config.yaml
n_layer: 8
n_experts: 32
d_expert: 224
d_shared_expert: 256
moe_layers: [1, 2, 3, 4, 5, 6, 7]
balance_bias: false
norm_place: "pre"
attn_scale: 0.125
parallel_block: false
init_std_o: 0.0477
decay_fraction: 1.0
train_tokens: 202500000
Below are experts of layer 5 (counted from 0) of a mixture-of-experts language model. Rows are named router (the router's row for the expert) and show model dimensions 256-319. Each number is 500 + 40 x the weight over its row's rms, rounded and kept within 0 to 999. Numbers have three digits each.
Before each expert's rows: "comes before" lists some tokens at least twice as common just after its tokens as in all text; "raises" lists some tokens whose logits its average output raises strongly, later layers aside. This comes from a sample of Wikipedia text that the model never trained on. Tokens count by the router's weight.

# expert 7
comes before: " of", ",", ".", " was", " in", "'"
raises: ",", ".", " of", " and", ":", " to"
router:513479517562515473552529486487512552513470517537512513478481482452535492488519522546447470466553527532528534435453549467464514528508442503531504493455554471423497442441531514480541419535505513

# expert 26
comes before: " of", ".", ",", " School", " and", " in"
raises: " of", ",", " for", " and", " in", "."
router:554484582484451488557526452473509518421505531536466555539484407496537475436569555479507435443534468456501544438431528482443561540500520494604512479473587469483451528443499471474592490512465546

# expert 1
comes before: " |", ")", " m", " km", " ft", " mi"
raises: ".", ",", " ", " to", " in", " ("
router:518506496555441449452562391502525561532538539483484519543512461467517420448502529521498456483535531455536524500507530413451563480564581485461587534444489531421548520514538544438527515466491427

# expert 9
comes before: " |", "th", " years", ")", " July", " June"
raises: ",", ".", " and", " |", " (", " to"
router:525517531523498560512534453481511500480517574504461501514483448525515460467509506492493438469542548476571486521494514454465535505545571534509516546535532489430523480502528521451595492500447458

# expert 6
comes before: " |", ")", ";", ":", " (", "E"
raises: ".", " |", ",", ";", "-", " ("
router:577513468569507470532525415503556574465496538525512432546468423472494504397462500555456470517482525521485485512475510442459586537496523519491530495445565491415464476458485506466545493489437509

# expert 8
comes before: " |", "·", " -", "whose", "emp", "infection"
raises: " |", "s", "relatively", "ter", "ker", "ped"
router:509560565568479499550541449496552519501465576482517515512491490473508468464486494469435444560489512502567539463496513472445513573523532536461552490497518488489497525526524498499565521535483435

# expert 29
comes before: "|", "\n", "-", "The", "==", "In"
raises: "|", "-", "\n", "The", "P", "In"
router:492474522536430535482530537429563472461526590563487522511531447425518508475523565528437485500520525531573524501538546454515509593535464533518546524525566527471445515492544557522555454527450462

# expert 5
comes before: "ing", "ed", " to", "s", " of", "d"
raises: "s", "ing", " to", " in", " and", "ed"
router:504495500516457502463556538513535564513526487471488519522478473445537479432538541527535493441524548441529506450488489480486540524549473492525555480451471519495471488497534502415548495547479450

# expert 2
comes before: "\n", " The", " ", " In", " He", " It"
raises: "\n", " The", " In", " ", " This", " Other"
router:463527510530456445519561486494496519502469526597505540505475517473520425464458496496455491514502549503568523431507506438494514515561523548485603562476542515517565502526498485559580463469489521

# expert 28
comes before: " a", " the", " to", " \"", " in", " an"
raises: " a", " the", " an", " "
router:475477515547477497515517514477545538467469548484479508531441463485573412480516522472440501520565474491511484484543552478470568542499540505545572472450530488384453500507505543499527465495494488

# expert 30
comes before: " 0", " 1", "\n", " |", " ", " 2"
raises: "\n", " ", " 2", " 3", " 0", " 1"
router:498525559505479495560549504485508495516488567541513510473482525506558526458477548504459460511521472503514486464537498432461562491517536530492502557513585495466540482530496523469570433514485507

# expert 4
comes before: " |", ":", " by", " in", " of", "=="
raises: " |", " by", ",", " in", ".", " and"
router:486508593527501479513536493508562520513540508557514474486443455454532454476541523511443466540528549466477544504522515502480537531496472510523520550462581541443540529463476507397539516480463511

# expert 27
comes before: " the", " a", " his", " their", " an", " this"
raises: " the", " a", " this", " his", " their", " its"
router:509505517516475472527550448486471538474500564508534501511436442533529411459515568510512468555499500457504473515555516442462527569502512489528557459525532566436546510533539556487543473489510476

# expert 15
comes before: " of", ",", ".", " in", " and", " to"
raises: " in", ",", ".", " of", " on", " for"
router:507527550577504483523545472509545539522529495491482556514469502465536434443474581507519466438505494449479540477545520440474500534513463520574540487475527523476467532487534495430520463562519481

# expert 16
comes before: " the", " a", " his", " her", " their", " this"
raises: " the", " a", " his", " their", " this", " its"
router:484526543478458459505551471507500505494493558494515537546455456464525418464490571534461478529488498483579472481588471470483563520544478501534566528486550510436520502464513543437549504497494504

# expert 18
comes before: "\n", " The", " He", " In", " It", "S"
raises: "\n", " The", " In", " This", " It", " He"
router:520515558610470463544512502480463519499471555555453459498469522456523516473479490495446536505508565497568551474503570459513515544500499531511563520495604501459495485560518538542534473469458502

# expert 31
comes before: " was", " the", " he", " is", " it", " had"
raises: " was", " ", " the", " he", " a", " is"
router:490531494486455496515560513446531536561491568590473544553450423482565469484555546515512452502472504508556514497547537469501513514459466456544496482439550515470548510487558529468561469456512451